Below are experts of layer 2 (counted from 0) of a mixture-of-experts language model. Rows are named router (the router's row for the expert), up (a neuron's input weights, with its number), down (a neuron's output weights, with its number) and show model dimensions 0-255. Each number is 128 + 24 x the weight over its row's rms, rounded and kept within 0 to 255. Numbers have three digits each.
Before each expert's rows: "mostly gets" lists some tokens that are sent to it at least half of the time; "comes before" lists some tokens at least twice as common just after its tokens as in all text. This comes from a sample of Wikipedia text that the model never trained on. Tokens count by the router's weight.

# expert 41
mostly gets: " | ", "| ", "; ", ") | ", " in ", ": "
comes before: "1", "2", "0", "3", "4", "5"
router:145129137122144081157131133123127166100090102155156153122154124119171124127089144088118175117161136111163169132116115115128135106123114100106140163159122150160086098124112120113119116103090157129103135095133111170158116166110131144156120102116114121113156120123112156140129165163145123135171107096141137103118156151120150107114130124090102125151123126144111107143143145118145133134137169126134130105126143188184166075092157150150098120118156131095090139127125139132103115154116136130077158124084184135078108142126100113096147095168095094103151131117133124156090127111176155132117141113109118150128078120167144130128170124100132114084130074119135143084142129140159154151122146163132114142119132110167116151092107140108141097120126104106142119156185141090137090157160135
up3:124096111119106167130146132143121050139126115142129128126150138102099100146145081132134105133130106107118167113096128121145100126080124081144093155107107124128165107133148124127138129123116056171189126126128101149133108154104108125128106155108182122124149151147092165170146143149124109121127126133153140156100131126157126130154135132175144174111129122129118111113097120116099129114102127168101136091099150168150123157133149129128107139160146121153110159152136192144151112136129129154132140102144145128092102121129112108136164089153135168111167138152149141125136108135125215128135142117134155061167115119140151095139082136098117155108106103120128120127136137111130136148137138191086128093173129126123121113084168160094130139194112123153147117103131120137127123144112125
down3:110158126153145158156094109128120106105120133106140141128150108144131169128156098141103151129103096135103101125147119138119129148149154094155125168143162125141180131080158156130133182096131122124114107101175109152107160125114197100111116146127137152141123123129147142069122119158096140173140156138105142108109150079102119117102099104109115124135082146099110091128143129129131112134133128155126087085102098129139166114121128118169157128111125160150115126150129085103162179166094148129121133141134169149098171134137162151151139108124140100135171120145206147105129136122166119117156128149117108099126161129141124164129148134177115090121113094123126130163151133127058081122112125137171097132084107096160132104145141078117121130127127149116146122141103135129116125095098118
up4:109135141110082109133082112109094142126131129157105151152113139141124144086116145091121131159149069148101102148189113125132151163153105117149117126155153155180117104136110134133149140177121116136126130077111144183171131158145127112133154121172154110131131121126117144141104110141118141131115135143153104067107189142162168130117113141088102121127122169110110142143117091124142141159141095152145112148130099124144145142128116091135112133133098159144109108141098130116137122128119107124144153171102173123138125134126160102115078165113132109141137151092106138107146152161110075110106124140083125069108127130119127137115143106149134080095140134106147164141175145153175117122147130160123104121129140162142148133160078113131115120113125085060107149072124115114146134145098175
down4:140113134076142107127102114133117135104123166080112134088150096134129128106127106125107119148159127109106130125153143113144117106112088121133115146081131120159104152130139132198117100118119135127113092114076122128100164111138134138165130091156145117150133123149154096124137149087141104116142117132136126139125141112095128157088157124129115136153119135146158102123169142144133154130133137144198122150131137153133101130109107143143121161153150125105119176123142115095098186126170089196173088146133105118121126199140146090151148132126118155124120148150130142110183124161183156148190081105090158143118122122149138140104168110114097100137110141113152124118144141109077139131093126105109094136176118123138133148144118086134113128114090112154124117139172132148169119181139121
up5:137118141104125092115138087107103129119119170116168172131162121136151091134098125104128146132135153136148094148093157097114137122110160110166169186092118133116100113102151137083135125133133133128108162139128157070118121119098108134141155097137129144093137160134079111127121113161125134122110108139112142137151121160087100137156114086122120119105109139126129146087157129133128143166138110114143119140131146112160155127158074080146154106143113141091125104161104118082098119126134074147069127131096123149113181133117131137193095119116185124156104177110120149121128105105120109141127138065110179160153120157124109148110100140136119129102127138074058177149142177109111150133117163108163149135112125124117105139123156129136148124105142141130143147119141137152125141100109130
down5:135083147117151095125144139148144093166081195111118085144124106170115141153175148144111108148131111126150137152101121096138107171109135115088110102113103163168120106130120152142128123107216089134137157087113159176085085072139128123173141109136114153123145126114156122131160138088132117074123119116111121130148139120170092164142082176089155142156130139101111163142125108148113107122117131107159120110153126138127100112119105136181120133139129173118134143142117159120126123123096106131127116138125133130120155149135130121150136170133117079173163152147124145127129120122144134124123143087120093140117145130101109133119105152115160124111095107164073090121115109072085188120134131157124124120141139148125124156107111098121116117105111127115162135103129145141119166156111128
up6:164109138115136116117104115095095140098148124145130154127113126084123155142122097149089084156089119116122152099164148148115156131124098149131087118132110114159121118097110099133123134120100149161162136129130134130125126150118149125152131146103113153068163118132116158131067148140146160163083098151179139128173131146150144100130164128154133094156125119110114162114111133117119146162093145155150130168169128132111104090105154107081132142104160093092125102133151127155150103184093182157122138190120147143140144159121119155139115124126097167178127128124134143134095151089107107109141108158128106124145142153128132111096160109092110118154101104120138111144134113095126136160143152149113110123147169129200095130103155087107154131105104137140133091147121093114154107124092162
down6:139131134155095119138131175132124088149087160140112094126141133117116124106154107141159111143103117121128141117124147109165119085114098132112138113152129134146119125127096136115103142122181073116162129116174132177147125115145197113112103123102172099109144137111139145109152159143096142073125095097107125090086137096153142160087096094131119138091177134170138181184124120148092119125128147172130099140125151131122140154144106125151130118151135136152134143121110144125128164110119115109132122159136117116126145138119138072087103077142153129121101157143107081121163153176140140118169143141149162183131131109097151105162092141148082135108154170150120123148122165125100147143135138156108102105071151103110135095130119116128126143113125130150122132084113115097138175119145105
up7:108125088135122160112161149139173099129116130119080126129122180092135073165134094140100152087107109147111111119153140143129162131133093147122136134108134134105131131129172130158103111157123184128110095143146136084185199149184095086124094110155131145150124113111164141102102074093110134158108124174135161116100123117152138158137131107150113137134187109096137117161107119115118119105083165129136119129147104101105112105144133146109167110108150129140179150153174151143172173109107126130123114109150135089165143125097094074173120112159150143121128128122120124113145160132130113143161133111135104102109089113144128169142066084153117169130103142159137139139153150134107110149113114119146110139131120104130153115146113126151113141102133108123141132116106129136131138148112149
down7:121102114130164133136096142085164126154138094095095134128141147084097094142160113129150101124124129123124140121135148126135133108120112139098139132195129117119129166121171149134121114137126103121179124115106147132180146098098148123110142139143135157135103093134186125101085105125132131148118108158109122132112081127123143155144158128117072130136149144139160121133104118113139125169138104173147139116136094137137141148139162089151130095145109100122139088136121152152121163137108139116138072162112099113142146116137142129165149128131161081142133126155152140117165124145085186135145138105133093056138090124108141106141076129134102114172100147130149122123142139119121097158102096078116134122196109168119131126141157091185123131137136085136144174120127122115149104179089148
up8:133159106124114162136120152156129137131115158098141150102091122070130149118138107107115140103090132167148152120097124132138113147122140186137096127147099141112122117133122154141141147137055100103110142141148139143158113165140156112117128195128191127118145121162127132148136148133095125113119084120114115131133165196144135109193104146126092135113116091116079133120119100122108136174111111132133113101100125151136183141099112117134127114137134119120132154123118127153146125136079182141129122094102114125117119175140122104153128150109118115140124115186148122127095166129090116116103129132119169104086178097063132123127138131129125156126136115117099119181119139142150101123090149168131122121127123092155112162128136117116152116125089088103145127097140129133056139120175156
down8:152174085164135169131113112109096168141126136191168139085153122114150069182122145142127156145177159091098119101135108140124145138109138104122103111108140138178131143127174112104133101083129136147125131125147123128104115138118100128136138127127100075135141120152132198140160093132110123155122144152118156118102134099095116142067146102089130091125094121144158129121131163106126116110134165134135111128107108149117124145128109123105092130121141135113136134143137138108109083139118076118122144097139151154146123132111138137110167107112107149161086143109140136140100119127152112143173123139091103113134120116157077106177149119109159099097144120146125103080090131135135135164151154180134099127070092124114116117114169095143124111132127165128126144167159123143105098157082110
up9:116118097130101124126111137146144111113085131107123155085149143154117105131155069102128158176164123147139090146123138126117109154131102130134104152125141121105140144154137119126117104098129079156123135144154175159123119176132126140133137091105158136159157172156108157152121108133133107102116134101141192121125140117102102137162152094123094156079116122152130140156135065119162133114133135117183125146164129092125123134157125107135136105137151105154110157087093180058131111172099112130150146122127168114162139129119093196121138076131114144135129125151118132118094167150138115139122138125147144080124127124145123109134125138111115129132086141143151081116103093098115141126133142093131158116109133164067124140160123143141130065106139140155134171128120119129116111149169173
down9:117136173120140165107104137120123116138149110166144150143128114116142157120100125148104122127107128113100184104122141149163173151125126132125127118168110152145087104105150169124150162095108127121121109134124062117126120126090166108111138136144120131148094118127125204167127120078112109133127128112120075072133100099134152130122113140147140105127196130081090106112157103124138133131131141150122128084180141152152126161131107112155125133151143146100129110155121114125092169095160118071128138138111155123132175124126140134169114128117150028127123147155166147120118100078154115120141115109151157130136144132155089159116122138111149147138194119101100154139138131122141154120101130167125141127157141088151131140110091100111111118097119133111143151133124127128179128124116114
up10:137149148119141101135115110091171128126121105087130124130121099094111140153186171100154091145127114114120140123137113103131112124077097136132125128147146128098162156115121118129101109105154125181180119166110139113162131096125127113127129162126153162103075112132098140092133149129139135126083137090133159128139147103175111111118148156090146149159031131130142118096122154155137131155176139170120125093132150168132100131101077067130087144136114115156142180130140131170114140160078152141128154141117104126105111104120107137145112122114099103111156103087142143124154148153099099096132125122164131144070122097107121135181163129144175138144136171125137122135132153117153131131111144134156158131105127158149146123125107123100122119078092126134162135141148136143127127133115142
down10:121130100148158123108119146144148119142126155173116142138139123115149116139104158144146135151135146127147183127166113138156128123135153122149162113089115100145096129129112141136143145154144157136116138083167117079109128093140105123132124097085138131139126135112111118100121112135172120184119127127139145129159119152121122122117117137084142180113118132143121126124157178149111116108124190136125122129129144173102138128126105096131161138136103119146108112127125122035137114078166147135148126101123086144103122137170098128103121138124121131188143153144051144177174124172136162118129140103134120112127118133103078118130168105166101113135125106126141059137093139101127106163121120119118094127067142056132135143105110169134127126134132093128099120137143113152168099110140096
up11:105149125112116116121110138118122130095137144139170095184117119148121122154087153155163157133165137134183103159145163121114158142105189140100127142153185154122132113107188135132157115123131120118107144163119136122147098116128142118120125107095141072113111213135173121154164130158117100090128130129139140149064160131085134119200137082175138096134079124110085162163136129177127121102146138136128111134108118086129123117151116114144122129128126120130118107156110132154136114123176128123139131171135106148122136125129148140116133173127112104138095111131108114126119097166140116136101122152148159108127156117129117140107127082099154102133133137116147135153126117102130143135117167137114087146142138139100075106141108123115115091194161135148135160102133153141094147104101117
down11:077141107156115124142087176112130172107136152130153140117109139119133154150136095148139140086146072120105150155112142136136096103166147111135127160128109131146123108106081119129125099166104099147172101123149156118125133120114126095110145158087137119082077088124137127127119155166158119114082125117146114110156136102154138143155163120116162113136151120130158099170118179092121114174139084128087130113124095103107142163128128174088125113120148102159091083126092118108118131097112104114173104173107219120114115081156124198126138128142106115155156124137114164124133089116131106129132136108124130099111082119147125121162126182125144116146121130135106151129128083150148128154101113110120157117166133121122149154125102110145118145118108121143134118151129142101151136115142124
up12:067093132123123130128146082103155134128139124128155165137154169135134084157151120132118139113066111098110137104135151120127148148126091095162133088138122124121132132148136121100120145128093119123111158076163124115104076100101139125154121107197146120182183102121138070136103141129150081126137131130123151148112144135155146156139131095139114145153134138104106106164152161123124151127156137167117154144103180166091125139123128123135099150134116143100117147121127107157140166114125182106172148130136130129125100117108165145160129094124130125113116113134059183168106157152131126114136114152100109157167146156129109118137093083151152133144108176109165132110128140102131141132093156092134143141149121135120114143106137137153127096117084104113099111116148130188146165123109105
down12:137108133131089118116152146110160111091159144110107140133123119142126143131127126152117125114172129132100112117136107145106144147115155166136123141119110136135087134107126137169143125133111099156099117137152143160109116082126153083105148125108159100137183136147151151124095107092127129121109171165113103095131108117118177117108118128168107108122135134110139155108116117131137183136135166179119168155134160083134113148142137122150106110124119162124119086112089102086059115169088105148148148155139113110135109082131118115147095141114162151168128117126118136088154160127123127135089139127070141098071102131151186163116128169153144152172164124117121098110154135118110158181109104148141099114155123156122143166146089159110138157144078120155130157108098119097116157126142140
up13:145097133127129161141142122125145132139158093122090145107084129061137113094153128144137149108118116162123124127109093129115143108087115128134145122122123135141180112103112104093149121135176132146129167156162076109121153145150077130110160176103146101071127088120132150118112093158065090192132129102074112108130155090145121088161149165144123179147146130157119110139113169147135147132097123131135130118091142151152105122103127145148117114126112103134181108112070152112138098157117118139109168105110163123124147141135122103116130140123122141144172161120149135170109118162153112132109122135174140116148128108107133180138112135109154101111134107111174094154148160136098126116117143159134105120164146107100157134128111095097148103098127155103140126139155103158146113111135103
down13:107152167106101107120096152134094116134105088105135141136110165123148145129133141126150136155081099132111122092093117122130124089137123152153157116145155106121086140135139111130140134110117129096108137087076152135165135165143166114125104144121158121122169115128114091107106145081141135160076128116125197141155128165149128098144136103144137151093160117151105140114126134126095105156123118155144182110140116111131105112070108090101120126158094189145088100108169127107125158133157100166097153115132110122165137123127096112140113156074128087132163101140093105148111112141112096122135147138098103134109139129157111121134151080134137124152107177126106162148166091093137145160140099171172103117103149133135128107087143102157140130153166109105110110149144146102167130125138127
up14:118146125121160148144154125135132164130156132168103128087140111155114158159099132121115142094146110148127107129071177119103086134142102141129109170082106138144103155128119151159137155120130107116151172134145153142121165101140143156145132126130141148141138127228115098139157150145142179125127127152132151120118100112130121058121158145115153167124113120139108158146166108099145134120153103174145133144120133128138147109133136095136117135118151116147130146123068129156117127146128160145121101122127124122083151117145102189097147111143107139087142135120158125115132111130072132111096120136128124129099101132056100159202139122124183131098142119093133101109083139103137114091120116139136131125146098114104085092126124145111071147121150144135110139141127150163148110089147143
down14:094139091138147186112095131129145143109121084156133119164111123130153121102119157165105140101124121104163116175121104145155155134117127123146157105101121129093166125129100103152153125160135093120110157142162110165190121137066135107136120164145098153130116124101123114158182155147145123169148107098115107139148089126098158133158145109154150049106123123111102120154105145142068126111088145142130129136138138086140080128145080132100096098125116164120117118147131156151124107090113102094162147136122138132153133143143116105115125163143139075156185094109128151145130117142153152134134134160134111158127176131157125166155091139106102168156137154106089147116144092116128140103144113133125167103145133102140118141137137108168126095140160112152125135126113141118108169148127145
up15:100122145106113157136086112086120146122118123124127123079097142181129112112102124078100140109148144125172120164149134135122094131152124125139088146120116136112164102103133128143131122155120123106133142124167131122179136128116078131141142106121116112137161113127125103099135116139132145157113153099144112168135100116129125161142113160137101103092100145127099118107121124090140130125124160111154099177134111113126125152139078127093149108130071148120105111122113169101125161099155128162128137121153152110100141165180159151117095106158168147114113142161056099130128143119106127100129121188154158137110162126134157172149145117097196120150085131173148162135114112134112130053172101142162121124122123167173151125125123118126111106147119106098154142126132118135087160105158105
down15:117152088149143111153100133087119139076106113142136161159105137144122133146085115135137132161130117144124118112182141112143121149167134102123170153110092131123099147115140161112130112129164147123130134147119097132135108115100133139144112132153092143134088049145083150140093144116124128088139086173111153096093118156128140152139086112108136170127127111168143114102129181107122076102130135093070153114107155113157124070155160173102131111107154170161134118084120123133083128140150114099117110121106099104115128132086167166111121153128152114102112156147154115132120129132163166140129124144146104139131107133113166097178143125098153144101092144121093137078144102122143098114113123168111113148134137111115124150112125142120131177120167136129127089111141137105159112116103166
up16:149131169125158167135126122138095166149109115118094167170116103157148117076119168080148142130148124137134129163109150127131131112162086130144115117098109132096112114133147118121129117125169156105112146140100118118178121143115135159140157123097129184175047091152112117112165135130163112118139124105147124173158094142121145147177089150133142118137121093132185117159123102109150110102127100115127125103121078140131157153142090150131087113107130168145142150153134155119108187128125160110143130098129127113100120126108146115119104115141153114100152089122143123145146122162084102136192127126127129119117133148132111140156115132074150108141145100129099133170160152126087120108191089089116134136125139136094122126115119135149124130179130148160135090126154135124100174128116132
down16:131120093136106142143090128124169173186110155109147123123136133106148104116162080118090143127162147125141091117095115160117120101129149099136130105144114138130121116125114095133088103119098135121106125160187135112149146144158121123106138122127089115133148127151120129121085134107143134131129166176186128104098140158153127099094139144137140119120134131105094135101145163093099086149144180135150097119185138138163132153134127133096169150078134167176150122162143115172186097158162118155146141161093157097167137106140105114100088124094119100138123180142149084114082111151135155117103113130196128159140149126144169146105101098125133123113105149127107134118158125126110122181118140159101152125110112159114120138128122134132133156109125144096113120111106122136111139158103109
up17:134132129120143138137146129134130144139153147106110104153097173125129107120124147151061145109100143088124150120100081099118143106144115115132175163116145117121138120133078109145101093130084128108145171153174193146138140167117133095138121168145097094135118087100135131086078121183120114134142114130102114132119115108144137069076112164150141148150138124128136146169105147120142172140116102074140103120141112119127119152109138155134147140134107149116110119161147129102133160156098124122124136126122159141115167118144138099170131096134096096172145108123151134135123143164101106135184108139124080131132165140153127140099153127094147129110152131098166125140072084152127107102102119158117129108159115128123093117108140165171114122127099134101112176137161132059122127144140130
down17:141105104124099130138120124142099107124165138142138133136136125169094106123120163168109136134134065168152136139133071146146120109176100132146128104142095139124129124129112078125164120146129140097116102086124083123138202098143168141109138144154132113135136077147125108072103090139162108142091160154138127153119137147125115110087148128112084118101112141156131097117144142129138162146128054126126121118135152142155199151151143105116125135124150152135120117175118124129121125189127120159128111108115133132185074182100102107110175134141130152128090134131120119133134130110105093118112125133116146113123146133157081112114089134098112115116141099108123135110148123140114141154130076135117117118119143118162130119068151104079132170161129131093133143142143146164116127146094160
up18:152103106137123118117157108105133123142130116167129126112098127146140134107113084131128139130158155138126158111135135116142092073134085150139174120103119169122111153175100125116161119079116136101094121139151116138080140122165134138105166109135110117128091142090160127076116162146129105112125169113126124147112170108114136134126151142131193150125131125097175113130153106139122150118101141149146103129159123132125147104168125120093177137124121105166178132106153153109112153142095151140122116139113124157126153129149105088118140093136107125108175141160112123126138143146146133115132123121151066089091159129173100038109118103085102101109140149085057101117110118138133131135136112142139162138132123139091163161133128107160145085137158106119111112091131128115114122152151078
down18:168154109132120105127093130142138169073103130147110082114163158126094129114150161098123127104113122159127081116135091099153150144136112123170135132087124137121102104131146114090108110137103132106121111101116096132160152134145139111161162110114143145098161129108107124164092098113113105155142116087170151116136143087160144113085138114151137118136117137132124123075097148134137141107129114138144180134124167098164128098086143162146153149102103120107127161162106077134129116144098134123098187100120087162147134145127121184157096100152101101111097170155146119184098129095094106150099148125142144141101134122098145174114138122137130134101094102162157115112158138148172160120130100113137088129118124092142119111159160143141122174083121152114161118149117117120149117122126123
up19:143109132144142119148123096162106144102089117119147077173119141068114138121153139129121134128131149141134121095181098126120106129134156147119117141079146099144120127149114147147162113138103146125116185175096113142113077090104134101119122112129146147146137153159114120130115139114139123118086103122086137112105142154138147100124114172110170151146154130127097139171123115140123113080077129165112153136091167091099136172131115129108142165139100160082135130098166192144132164143150138104132104089113148101111161077150157104144103130158128119145158160156117117149142110115137145076117129125136141121117126151127097133121125111137143103185111139143159145099088109078130120139084119150103158109138156134101134118099114132093161155191136114123118134101111130112139124155176141
down19:121145141125121104100109152137113170134109115111109105088163142125102102144129122087098151172121134155098131106129133142143123121139148114116134135125138150103144120139157137150131130124133134177126136159099144153141144127144185143134131163138122139114120137107132138123159157146135101100125137144120108131163133068091080124125160108122165109093090108152160114149124104132119121153132126181098144201153147176119076131132139128127119129140158102179136132130078064137142144103073103133119147186140099146180135126112162157060146157130124115143106141142143116158147109107148177125160113098117112120149148119108156142172137097098092105079151090134141120107103133139178148088118123111112133131129112100133137079114121152170111138140109135141174189146119136127133126130106141
up20:145175132137112139156150131121132086138090116120171105154154117181132144116078129092091140108161111111112162125124151142129093139105145116165118118121127131109123111146141103129101135144068063117156100178137120125099100092146111142113136138128154188113117130092117140169143104114088068097099113136118113167132120139121097136113098102124185115123115136126099154109122107117093168078159138113101155053094124089126164143109089163123145127139123153134148141119116162124113123113146122133139121141174142111120151090142125132137124129162141117153142125175137116118136112123121119133134128125142148137155130084106132103168155138091138146133105114128129110101075114118134090120110128134170157106184149128117095142063122145115149176119135138120138157153138121121148132077112149
down20:091144135133131141108126137144102135123098093110139178132110155110143124156159092116142141118111124164171108126161147169123166096125136063106121125107110132149155102120104145105142139102185139147122200163156104169076165140147144154104135122123146115156116117136095120145145122105120152123157176087130162107132139109066144173164164131128099124131113130157136107136143140126111110154101177130114094106155140152169140077116149172152148129118098124122133146114132096129146107111116118114148156117057127170108143146159069143105132134129123105116110126143145160129093156159132169144119117117120146124129094119152144144126164132134135136102127095156136135104093144115110149126166119124139153135067119155125122130164106122148135105163120117143147127114075157117109144160085103
up21:141114108142122128123103126126100136184109152113107129093092137141137129141143128120140119122137131148129141136143101136149161110137062118104171086112135145108115128131109152117104132116114120105121118142112153136143138137095120137122131098092105109098137126106100149129152124119118136130130144130124102159131133134147119058138135128138154117061129107153111119126158112155144166151130136146081117153154165135130106154113151152114164184108134081141157142130161147089113128102120108115135177090122064094174161139103093118102135105138150102127132108117141131116116102122107084130138137113114099092092174126086140104153114124141127170146134120178140130131117152082130143126137115200130121148205152095095082096144094174091115142137133103115164105154134070117143113091099133
down21:195117089089145079152111140105074124143106154115078129086142122119135148143160145162132128140143127148123131145144110111095120135095108131158133117086103115109153132112117095127130147083161151142090140145128126113136116082098132151116137132134104147157161123142159120089099166110132132104117139141171064122066156154091134137119122137162103121134093136135135106145121139119114188086118111109144117102114140121140171147092145094108132133164116147097115132083157140161129178117133103114142085139162187121076063115106108131149106159132139119126109146159123136145124117106145139119119127116121132133104121145171174134126109071148153104156125109148130174170132102174124111133098168131161124144131109141114126114138112138120131111092120143113113113121139153153119077124140149
up22:119149135106125110122115147123131115076116125161159133114104126138126156138100144176155115151131123112172136054115132146124147161130145165175112149125116140129114139107075112164123159143128119133141124092160138149101162107134137112124143101151112092140152142115130126165125159140095126136138127106094149132115168100156121139134074142142123113113140143128117109140177125131096104108151132182118163098067121096164133151123161140133133128123143137069102149119148127132102124160136093134132152152169110094121133131119107121148102097182119102131081155116172130117130126134126136093144123113111149144073153143095180118151103075099121183104137151144124104123160137134108105156131099144117141109172106119072108085122083143120103122100142149106146114137142134090135165161149184
down22:088145098106128157155155082111079131162108139164145125122129111115109156137170135117143105055128107094124139130136082145159102116140149118144094068151107120113123100140116093172132090117145133135134145123129093131133077153157109091121141126162114135117089139153114122110128141155139112187156100163100114107086107172111123102128112135129095080113141119167148141123087087159110131147135103143095126129161129149131124137092109104151128121135117098137138192106109130116149168130120115069131106107095138131127124135160155127142135129114147157144150115140116126156140165125143176120132137151094109116181099121163142133146141160120120117136078095123134127145133133175112108145181149130133086149116115138152127151114118098124118192169140093119122128132136111149125108086124080
up23:137102100107176135128112150165180119085123142170118117092139101159133152128064146093163110127168142126124116124131116112140107121135152112116112130130169106126139107137095100151113147116144135119163103140097194168092126119113174152132150128129136126125122115139173147139133184129107105126130122123144118115120139158154129113157137130136117109111098130126170130083121109140137078126143100133085070131118099117139078144126112073101071138127102131138104130111108097147109147160092136120085115140077133130144091125127134135086138139079146118147159149104093091146088132114098132138155140141086163156097144146146166145077104135135071160145158132104160144098116131155143134142119160143107166131136129132140143099114162138128126136176127121142102149136129122119118157076159126
down23:148123102119134160128155131177153136139116155101130108127137131151111127096104110154130204131134138129110175113141105132118116141125148114141114133108157118125176131110157062128124160083127105115184121155132091146139170114129106116124104178159130085123117123145151141104136077140148121091089121125129121136093132128142134120151153118101140162138156136145156117128142129133126133105133140153122099133107120108144147135153109139120172090134138166105125185130132089108157133142160122166111152126177143077137107106125141116101143167152145109136173107146119106134107145140118152137123133155141139122129165135120158145107136096153142102091121129140115078120113113084090093079126141066110132128142126092140142076134118122141130153091099060163115157086087116150117083072129119
up24:160130116123176104099157120127174109109114143119097214134113103113149127156104137099139129125108152138128114140094096169161127154143081143134113123120133128102141099144157166110092144153177142124146114083114134147140129147155162155138125086094115174135171090104107133135138105134098137141117128135113117133152128100121157135206106090114091110145132126140106123126181117088124116142140137121151099130140148052140126129127109161122095112135178128099138135145136117117111089109108159125128097143113150075144142112107116135110119094122099161084129156114135113146099129135086160165125136125121125149117074137141142136107096119094147160150112172106126121099160146148085125175163118111173124133147116133158097148131103100128097133128134163166143091116132116130138136101107103
down24:107109146118174157134134144140091110132077143109168171149138113122087153141176115125150118065138136168139148140124119154161108159108155151100113104147139124090152115142137148157120147104068129171173133132142115134114143112095130145134109105109092140100159131124097117158111100131149120108126134171075122122119118134121140141153141158159141120109120135160140116132119122143109122140110157123145111109124173121130111136128139112137135103121141122130165118123106109125092123160079112100127143152131092117147106082113121127095080137121127163171175132105113096109109169201103089134148127129148140142151111120164139077149091170182183094094122113147105169156094137107109137123105117083115145140118137128110125145103134159144119163103166197126131092120148132125113116128139155
up25:092155159102148151149128127143116149131156117117111114106175125126129135109132118151161100165095138077119150103087127149110151149178128103098138133136142137135160153124123160153167103102162141112103126123181117133108167154141068111131099150120142105133121122125121124060131112132113140153108124139107140099123136108104135097144140177087159158160154130120112179131178151150132153127110103102105148132120116114118143123151136164175177100138140112068083121100077153131121077151158126158163127142102106103108138141131135109118124117107098143103136160149132124137121143077144116120135123113116124095108138141115150133159112127131129131109162112120167154092173123110110115157115174126155075101134133101130179132141117161071121121142100135137128084073088139139106106130131113
down25:102116132168123134120126099133096124132068173139161127150113096073137131159131154103134102084141112144159109117141132095101113144146177206143150142143120139150089095153137108110083128157097129142136139175080120136135132106164119097136129120116158115132143121167138099123130094159081156091129109156129132123092093148097116157123100146145103093117128115152145127119123137160100103082132097146141120139129117085123168146107116094083109127145091150133112129151163134141112156110152113134131151091148121117184114129135132115157079130138153111151134151095145155143134126190122116116156143104131140119149150125165142108139092140103144135137104191160106137135115107158136141106157119118124142119155148145117108116113130071172135176156137123098130148195158109123139130130147141
up26:129132166151098114117125122154114097097106137118135103125129125131147110126132102158106125123138132098135134132122128117157141090092102111133157126124179147112160127147137184099159120146108136098120131189109186161179157143088112119130124102104104126123144153135154109179120128096074126094142136142159098094107158124154130160125106085148157107134157126135151126127115152171169094086122154132105075120125122088158106115153145177146124131162089124174131135127127079143128121152131112128134089173152144112132122122100159096133137137137128124136153098160109137109125141127082113128178122107169142170110099127108143078137158093144099164158109132142125150129112130084059120109113093118124117111123149123107088168141142140112107088111167089121131123117127142143171110142147143
down26:146110077106161120134102132103141141114137127090162133100139114119118109103116117148132136139098111140171121156113149129080139109167165126157145152147135166133135122149137112115125155176117120145132150120121110159109136090200121120086131152119144124158132087087205122072106133133124112120129098153173052151205126131109109126161094141130127089109125134157132083154128074134114107124123121084125141161124143144157169129163146154137142142142126118142119133154124094118130162144118162058119107091115104153124125125121123158136152122118138137113104134121157142108114125114112098122111130115128146155119138136134143097145103115097118130152087136143166084133128119103132192154095117064159146126138150109111138131129126103117140087094108145115123158136111129090118143100096127
up27:147112073157094118118095145112136155166098157170124125124070096123134138114106117128134169134129109144118120083122149144141102122107072121112166129138131126148149110118145138156127128133147097142104081106133131147090113160147099123157108089128115130152154173165114047107119110133088130127126128131130137112132131153094142105132090119106098114082124173148136107126113079155118146142113205097150145121122133176110138151116119116175119109138164171161163099134121101167135198099160153098161121075163083128111120106138114161136157108167140137138194111128116146122123157127111131102132125121112152113132136157147168130139154143120120146129145110109095140143152120127140091164139121096171129118187118134108152120113120129149139128134116130099122140124120145139131127147112156
down27:128157097145138181135111127179137160121131109122130148126137124117119147107123129139138109114122101089158146081097119119119138173168126144081088101120160134094139148127165159108091150130090105135094172110146165110146105103143149131150123141150111058107149132079127163128140112133115140129133138103115087128118127066149089088120141105154112111130135151103162095127189145118125141115130087139136097095131093109123158104143104155078142093111175137109146080131134119145155108132177136126165133117168116122088141130186171123157122104135139160130108119153179098102118103149116123127142104138155141115136148134115092131129173110132125139149141133139073155085150103120102122124129127158135166114175125111104128163131144131139122077099143163140144112092111140124107116126130141
up28:146111123103153133111174150150129119126117110147148135098134123124125131132170125140150132128078102095103102143156113141145122150123124119155137135105103141088157152097122142137119141111073126129157109122132121118141057129140149140069150165151134134123109149187120143167118067147138137148117089148130167138159134125130160119112132144164134141129119084124070169151097156125114145142143126155106146118135142111103107133139106094089112128151127168145137134151160172094129101156154124072124128116144101131089112095096149104180118128129153185151116137157151104134124143108177137111151143140132120098092076102140117122108173173139128095090158115147176109150134158112168138093112105113120135125102124151134141169083135157108120108163150095141144166093135113121102104118111153
down28:114156146158118111114085123113111137154147150115145134147128166190152146142090117130160093129165140107120142106144125116147186121166102139135107166110081117098066134116140114061142138138112145140120119137151162203098143131128131143124147141143140098131137139167173146084143114111142128134096155156084128122149112144168114116129154135122086140108099130117101102163156070131128101101133144129134140111116122151069090146118153145115117149116176134141103105139068101099130110151115129148165163119151168120169144131150114122083138117136140093108113146120112087135107117109036127117083114148153148134138137131137155127130111139096110156115081126142146142144101143116146110104182111133141122151128124110119139133150144143098140098130100119131140140126130131104090113102108139
up29:173117067139099158134165101113103159133152121149100119139120138125091145089105143116104150132128162123129110128131151031145102144160120096149121143131121135104141114141123145163114138188127161132128157140124137131142100157132136132121123131124117100120183096162132129111137113065126128104142153156127091119098100130124120124149096135134123113147142132143149151102159093085135145125186146110158132116115106104121163132137110122119175116140140095151118105143132161121126138111146089136159108082140078115128089101150145104155138110131127120118179083148102137121133069113165100127149119133124146079106133119175125101123116115113106113104166160104085128134132130118130166168171147123162133120110147101126149139086139110140107138190109160134088097096128149158100137121092122
down29:156117131199099141118155134147139176122132149093135060143144156130108112133134146160137138122144139107132141123138099145104205145121125161125150108134161064107170144130139126091120131139122153108162136148077104132153117150102133096149120098111132104128156096136096115128120110129164127112109102131099126121131113140133161115134140123149187133145116114107123114133159125148110068151140128109163119111123145094162147162165084161076143147121167141102109099122142127129159063120179170142146138077158170119111100135131102169127107118127107151118136150121138115131135096108138113146119117151189120130102132116135151093097139141134129114128118126131123154145203123153157091125146141117131159136171156148096126133090124112132121131147136170160090123133107133125134176101137127